config.yaml
num_hidden_layers: 12
hidden_size: 96
n_experts: 24
experts_per_token: 2
d_expert: 64
d_shared_expert: 0
hidden_act: "swiglu"
moe_layers: [1, 2, 3, 4, 5, 6, 7, 8, 9, 10, 11]
router_score: "softmax"
normalize_top_k: false
routed_scale: 1.0
balance_loss: 0.00824
balance_bias: false
init_std_router: 0.00983
lr_router: 0.00162
num_attention_heads: 4
num_key_value_heads: 4
head_dim: 32
vocab_size: 5088
norm: "layernorm"
norm_place: "pre"
norm_eps: 1e-06
positions: "rope"
rope_theta: 10000.0
rope_fraction: 1.0
qk_norm: false
attn_scale: 0.177
tie_word_embeddings: false
parallel_block: false
init: "uniform"
init_std_qkv: 0.0437
init_std_o: 0.0
init_std_up: 0.0437
init_std_down: 0.0
optimizer: "adamw"
learning_rate: 0.00352
lr_mult_o: 0.855
beta1: 0.95
beta2: 0.95
lr_head: 0.00879
max_grad_norm: 1.0
warmup_steps: 298
schedule: "wsd"
decay_fraction: 0.715
decay_shape: "linear"
final_lr_fraction: 0.05
batch_tokens: 65536
max_seq_len: 384
doc_mask: true
train_tokens: 238700000
max_steps: 3643
dataset: "wikipedia_en"
Below are experts of layer 2 (counted from 0) of a mixture-of-experts language model. Rows are named router (the router's row for the expert), down (a neuron's output weights, with its number) and show model dimensions 0-95. Each number is 128 + 32 x the weight over its row's rms, rounded and kept within 0 to 255.
Before each expert's rows: a language model's description of what the expert responds to; "comes before" lists some tokens at least twice as common just after its tokens as in all text. This comes from a sample of Wikipedia text that the model never trained on. Tokens count by the router's weight.

# expert 4
What it handles: Noun-ending suffixes. Final pieces closing agent or plural nouns, like ors in Directors, ers, ians, ation, and whole nouns such as player, species.
comes before: ",", " of", " and", "\n", " in", ":"
router [138  52  90 135 166 106 155 107 130  97 136  99 138 102 184 106 192 122 106 112 105 157 146 123 141 113 145 138 100 190 108 140  78  80 101 165 101 165 134 149 142 110 114 142  71  90 116 168  88 131 143 114 111 145 144 139  91 196 170 145 148 160 145 108 102 147 103 148 204 160 105  75 115 152 136 110 121 176 127 205 104 159 181 176  81 157  77 115 120 154 109 133 115 158  89  91]
down1 [ 92 144 118 119  54 159 111 104 131 170 174 121 163 131  50 126  87  88 145 128 149 177 143 127 120 149 103  99 123 140 137  95 144 173 183 120 156 135 163  90 162 155 112 122 150 157  69 137 134 129  93 159 113 161 145 121 173 127 141 115 123 134  96 152 180 146 127 132 138 141 152 197 137  51 163  89  75  87 160 119  91 124 104  53 198 109 154 122  98 110  86 124 185 107 115 101]
down2 [119 128  81 146 162 122 119 120 127 123 150 208 115 150 126 186 137 141 129  90 114 153  93 157 131 111 131 115 124 124 154 166 137 113  94 132 103  99  92  92 139 115  94 125 102 181 196 142 127 142 118  77  92  56 163 125 205 121 143 102  93  52 153 121 123 135 171 129 194 151 121 156 107  98  90 111  97 159 132 126 148 185 156 194 114 109 124 102 127  78 126  59 156  65 162 126]
down3 [ 90 109 134 134 117 132 102  72 103 148  62 143 104 192  98 145 107 121  90 117 147  74 174 109 106 136  69 123  85 136  88 123 119 116 184  90 152 144 166 178  89 104 125 128 170 144  88 130 137 150 135 119 160 141  65 119 126 123 112 101 110 147  81 116 161 118 149  95  65 128 164 148 142 177 155 154  97 137 212  80 176 146  80 130 113 183 174 123 102 138 146 156 149 114 167 184]
down4 [110 146 127  88 118 211 121 163 137 163 164 133 157 138 167 120 160 115  87 159 144  74 112  94 233 172 183 153 143 142 108 142 160 105 146 144 147  96 141 129 124 139 182 114 116 154 157 125 135 138  86 105  84 119 125 154 127 114  96 111 118 138  82 112 156 107 120 145 122  52  74 132  72  98  92  66  96 137 156 192 102 109 124 129 126  59 147 159  68 101 126 151 109 132 129 157]
down5 [168  69 138 145  97 164 102  72 142 210 109 124 115 142 128 126  84 134 100 104 120 120 121  94  81 173 170 151 119 167 111 113  82 188 147 109 118 125 148 140 117 115 169 131 162  97 128  71 132 155 158 132  78 147 127 145 181 112 119 120 115 168 104  92 216 173 102 159 136 143 104 160 136 154 118 118 145 105  95 189 185  63  73  95 131 143 175 124  87 126 109 120  97  96 166 144]
down6 [149 132  87 128 121 168  76  25 160 170 159 105  96 154 131 120  92 185  68 100 120  97 114  80 143 120 174 150 151 139 124  84 145 166 112 134 164 162 120 157 102 175 177 124 136 176 130  90  99 164 154 176 216 126 168 108 158 122 150 112  75  91 135  93  97  93 100 109 126 128 181 126 162 131 122 138 110  81 124 131  70 101 108 111  90  97 124 146 129 146 135 139 165 108 153 122]
down7 [139  65 132 107 182  97  71 111 114 166  96 137  97 135 110 104 152 157  69 158 119 147 118 170 178 167 103  99 120 124 140  59 123 118 113 135 154 124 109 104 174 140 118  65 163 112 124  93 128 142 193 126 125 181 120 125 137 104 141 162 121 107 134 105 190 102 113 110 124 180 114 139 123 143 143 139 161 133 135 127 120 131 163 171  59 119 160  65  84 173  82 218 154 126 142  67]
down8 [122 145  92  83 101 175 121 129 133  81 105 127 181 150 103 137 122 155 167 122  89 142 147 108 155  92 141 136 148 195 166 161  93 126  84  73  77 127  93  90 117 196 155 132  95 179 150 134 152 125 150 100  94 150 161 112 156 109  89 139  96 197 126 140 108 108 130 144 150  65 177  86 106  71 143  99 177 141  75 167 157 151 134 126  87 107 108 154 125  82 185 116 156  94 121 174]
down9 [160 198  16 118 109 118 166 135 113  75 120 166 176  93  93 160 100 138 127 110  75 136 118 163 108 142 133 136  84 159 123 171 122 136 116 107  67 135 125 120 102  82 149 141  63 187 140  95 152 132 126 180 107 121 166 120 148 106 135 132 137 100 151 155 102 175 146 115 155 108 127 113 123 110 102 162 133  64  82 149 148 112 149 124 182 104 144 158 143  95 198 104 160  84 109 171]
down10 [ 74  79 170 123 149 107 153 162 142 131  88 186 124 150 119 107 133  87  49 135 165  58 157  63 112 147  82 170 153 148 150 103 154  93 149 136 113 174 131 154 184 142 159 109 129 105  97 121 122  61 130 137 129 139  76 199 126 107 132 108 114 141 157  95  95  95 122 134  86 118 114 144 162 108 146 116 208 113 133 126  85 123  81 117 120 158 125 122 109 162 161 158 164 187 178 141]
down11 [165 149 153 141 111 118 151 118 121 150  92 144 141  91 160 120  44 112 183 132 125 145 124 151 118 164 190 153  98 163 130  70 150 128 152 117 189 132  88 117 128 191  98 104  93 195 141 109  85 148  71 170  90 138 216 110 163 124 110 110  89 130 105 128 111  62 117  92 118  69 123 143 102  99 147 171 171 143 104 166  68 127 162 109 142 105 142  87 126 116 144 131 154 128 140  86]
down12 [127 108 143 162 104 140 100  88  77 101 145 149  89 138 139 133 167  88  85 154 172 142 135  97  75 131 121 144 182 120  79 135 168 121 112 135 112 147  91 129 142 115 118 134 111 105 117 137 168 130 136  67  85 145 132 128 128 161 177  78 140  92 163  90 195 169  94 156 126 123 181 167 113 217 123 100  86 181 152 136 137 161 130 185 109  99 165 157  67 121  90 116  59 135 164  90]
down13 [153  58 211 104 199 140 122 106 106 150 155 131 137 109 157  73 131 113 102 154 138 136  89 142 159  99  95 155 130 116 155 121 168 128  99 121 173 120 146 127 111 102 150 100 108  73  93 139  93  86 171 116 147 136  88 166 127 126  98 142 130 144 191  98  87 137 141  97 126 153 138 122 193 161 128 139 185  50 123 100 180 147  74  91  98 143  78 126 141 100 130 155 141 136 210 125]
down14 [152 115 132 120 176  66  83 146 133 113 119 167 128 179 147 174 182 140 145  94 164 187 122  80 153 150 142 100  89 128  80  69 147 121 168  92 116 120 130  73 159 123  93 140 110  70 124 140 185 116 100 118 117 138 124  53  90 121 149 137 137 138 121  99 162 108 148 132 119 132 111 137 123 143 179  58 218 154 156 101 133 102 172 198  98 110 151 174 113 129 129 123  91 136 154 106]
down15 [115 165  92 108 152 140 111  96 109 153 171 129 121 129 131 119 188 162 169  93  84 119 112 151 169 110 124 123 177  26 136 189 122  85 123 137  95 163 136 135 142 118 148 158 135 131 118 112 102 140 157 149 108 172 187 122 164 144 190  92 144 161 140 128 185 153  74  85 123 138  62 131 109 167 115 132  48  97 149 155  63 115 122 190 122 117 115 110 109 145 107  84 102 132  85 108]
down16 [140  60 131 134 102  79 164 138  75 139 122 176 117 173 101 192 140  95  76  83 140 144 145 140  98 137 139 130  96 137  56 118 135 143 117 111 101 151 112 113 174 121  98  76 172 174 105 113 208 141 169  95 130 168 100 108  88 102 110  90  98 125 129 144 142  73 139  92 176 177 171 135  85 144 166  99 119 104 162 109 131 156 145 137 162 113 149 110 147 121  59 169 173 109 160 153]
down17 [125 136 130 176 179 118 153  91 106 104  78 138 117 115 129 126 182 129  96 121 157 153 104  82  92 206  64  90 113 123 114 101 135 151 149 125  71 129 109 113 168  99 146 148 138  78 103 177 151  64 132 109  74 155 115 119 124 107  80 118 187  53 142 140 145 159 150 119 104 185 145 170 119 163 157 115 114 130 182 136 166 155 132  97 125 137 129 157  73 168 184  87  96 136 176 125]
down18 [155 150 180 161 114 118 194  98 130 152 170 103 146  83 161 145 148 121 133  55  98 116 194  92 113 121 145 108 113  88 157 197 159 146 121 141 128 118  79 134 107 111 179 199  83 112 106 124 154 142 123 151 141  92 134 119 145 102  87 131  93 180 126  82 123 127 133 184 110  84  80  62  35  98 151 105 175 145 156 105 129 101 118 143 170 111 147 153 136 101 132 137 146 110 104 149]
down19 [106 121 121  83 116 118  98 174  71  89 110  97 156 117 133 130 135 152 158 144 165  91 163 161 189 108  71  79 144 125 130 181 175  82 102 153 110  89  78 142  90 113  71  91 124 166 172 180  53 152 120 153 146 123 163 167 109 173 171 154 142 164  97 186 120 108 138  86 173 171 149 126 139 151 108 130 139 182 112 133 100 142  94 112 130 119 126 143 159  84 142  62 128 110 105 154]
down20 [ 99  97 150 104 103 110 125 139 151 137 140 101 146 109 161 106 124  62 122 197 125 126 132  66 121 153 183 110 153 106  83 122 158 131 167 110  85 103 134 126 137 176 142  80 179 182 102 177  84 158  81 139 165 105 139 110  88 143 139 180 187  97  96 141 165 121 144 125 139 120 137 173 117 126 140  81  94 119 104 178  88 103 135 202 132  98 162 101 143  39  71 143 144 136 106 116]
down21 [150  95 130 150 138  96 120 129 102 154 157 151 203 129 101 110 139  68 131  88  96 161 129  78 141 151 104  65 103 140 110 137 124 153  85 108  84 141 216 164 122 101 179 143 151 150 131 129  88 151 170 106 170 103 115  98 212 106 113 107 144 173 146  86 132  99 128 138 140 130 193 131 131 138  98  97  86 124 119 141  93 164 118 158  88 198 119 115 120 129  86  86 170 170 174  93]
down22 [128 168 129 138 118  88 157 107 134 132 108 181 128 113  85 129 144 162 118 128 156 151 100  93  63 193 200 107 109 132 144 150 141 110 108 129  91 142 102 103  78 127 123  95  71 100  94 185 117 165  77 139 145 138 172 123 117 132 169 171 191 135 128 156  82 130 100 109 137 148 141  54 115 118 187 121  51 149 101  90 111 125 209 190 116 111 137 184 136 140 131 139 136 128  99 114]
down23 [118 156  94 184 147 132  96 157  67 142 132  87 118 148 176 100 159 117 147  82 107 155 114  88 150 130 156 107 126 109 128 169 134 116 145 167 116 136 107 124 183 127 121  89 182 140 134 171  92 101 147 111 187 182 108 149 193 157 117 161 133 116 140  98 194  91 100 172 123 129  93 179 109 117 109  75  86 126 110 129 171  91 143 150 110  66 140 115 119  44 104  86  73 177 121 115]
down24 [150  94 144 122 181 104 130 193  73 168 119 154  72 124 147 103  98 120  91 134 165 117 162 136 159 105 117 126 152 142 194  72 100 112 131 143 226  88 132 127 140 100 138 146 144  98 123 113 115 117 200  89 180 120 134 171  97 136 153  81 119 130  69 134 115 123 146 106  98 109 133 180 144 180 180 171  75  91  90 141 115 104  96  88 147 147 145 122 120 120 105 169 117 170  87  94]
down25 [111 189 120 158 122 154 120  99 123 169 161 103  94 170 161 101 109 150 124 109 141 125 196  93 108  99 107  91 148 138 160 192 110  60 128 118 126 110 156 156 140 123  18 123 108 164 148 110 163 142  75 121 147 100 153 156 119 123 183  78 151 127 168  69 146 165 110 150 100 141 150  90  94  96  89 137 144 146 109 160 144 110 106 106 162 147 145 180 132 103 145  54 145 156  86  89]
down26 [ 95 215 138  63 110 128 121 150 185 130  96 159 101 147 125 165  75 160 131 140 180 152 179 149 105  43 113 111 161  89 110 139 115 161 121 149 155 147 170 169 131 163  91 138 148  68 151 128 153 134 116 146 150 146 152 148 105 139 171 157 127  61 162 126 154 177 122 129  87  93 130 152 135 120  85 133  66 108 140 145  98  82  96 114 110 131  83 162 138 184 148  99 110 108 101  77]
down27 [164  53 141  74 142  83 171 103 109 162 188 124 113 109 193 105 118 156 105 203 116 148  71 162 115  98 140 171 136 141 102 130  93 137 107 156 153  74  88 116 114 113 142 137 136  93 142 153 149 144  89 130 139 151 123 131  99 130  97 118 181 209 141 116 112 160 161 197 109 102 138 133 125 171 112 131  72 163 110  97 112 137 113 132 174  71 120 102 129 105 114 178 182  94 148  85]
down28 [139 191 145 173  84 130 107 110 154 176 139 138 160 104 127 135  80 128 177 113 115 125 102 106 146 113 149 163 168 124 164 114 140  94 159 148  82 179 123 117 135 141 134 116 135 144 137 142  78 195 155 139 126 111  95 115 149  85  79 156  90  87 111 114 147 114 169 111 104  29 143 115 104 109 125 138  76  83 117 151 102 213 211 158 161  94 117  58 126 121 140  91 141  90 129 110]
down29 [106  62 115 133 132 151 107 108  91 129 133 104  81 118 155 146 158 118 139 113 141 213 114 185 127 136  94 121  79 155 109 123 136  86  67 142 195  98 104 122  85 107  95 157 120  88 106 154 140 107 153 155  86 155 162 120 128 118 135 115 118 146 105 109 126 104 144 169 155 146 146 170  88 152 130 113 255 119 173  80 110 133 160 182 144 111 112 169  73 160  99 141 119 125 141 131]
down30 [ 98 154  77  64 116 143 167 145 159  85 136  69 168 124 125 129 109 151  99 114 101 100 104 155 170 130 128 123 150 128 107 147 121 174 150  82 126  85 158  93 151 147 177 101 150 192 164 126  91 145 164 200  76  82 160 161 135 116  90 116  98 151  76 172  69 116 164 114 117 176 106 133 180  58  62 136 165  92 158 102 124 113 122 117 103 142 111 153 144 112 162 118 157 159 151 110]
down31 [139  86 149 153 136 161  98 133 108 100  77 180 155 124 115 156 119 169  84 125 128  52 109 175  91 167 188 133  91 141  68 149 121 178 153 116 202  98 117 112 112  91 131 142 174 164 170 122 152 105 134 121 151 158  89 116  98 153 108 120  83 106 127 143 116  46  68 123 111 118 143 198 106 162  96 119 120 163 103 131  56 114 146 163 139 126 156 159 104 103  96 154 133 125 143 177]
down32 [164  63 150 102 161  82 134  78 104 163 144 115  99 161 121  97 124 110  48 108 111 141 144  99 167 132  91 146 181 163 140  98 138 111 136  89 107 148  82  62 113  90  98 170  92  77  93  98 165 136 146 145 146 135 117 140 128 155 130 127 102 123 193  90 128 172 132 130  94 163 128 192 117 139 121 128 114 143 133 104 130 130 107 136 151 163 135 117 148 187 144 160 207  92 218  95]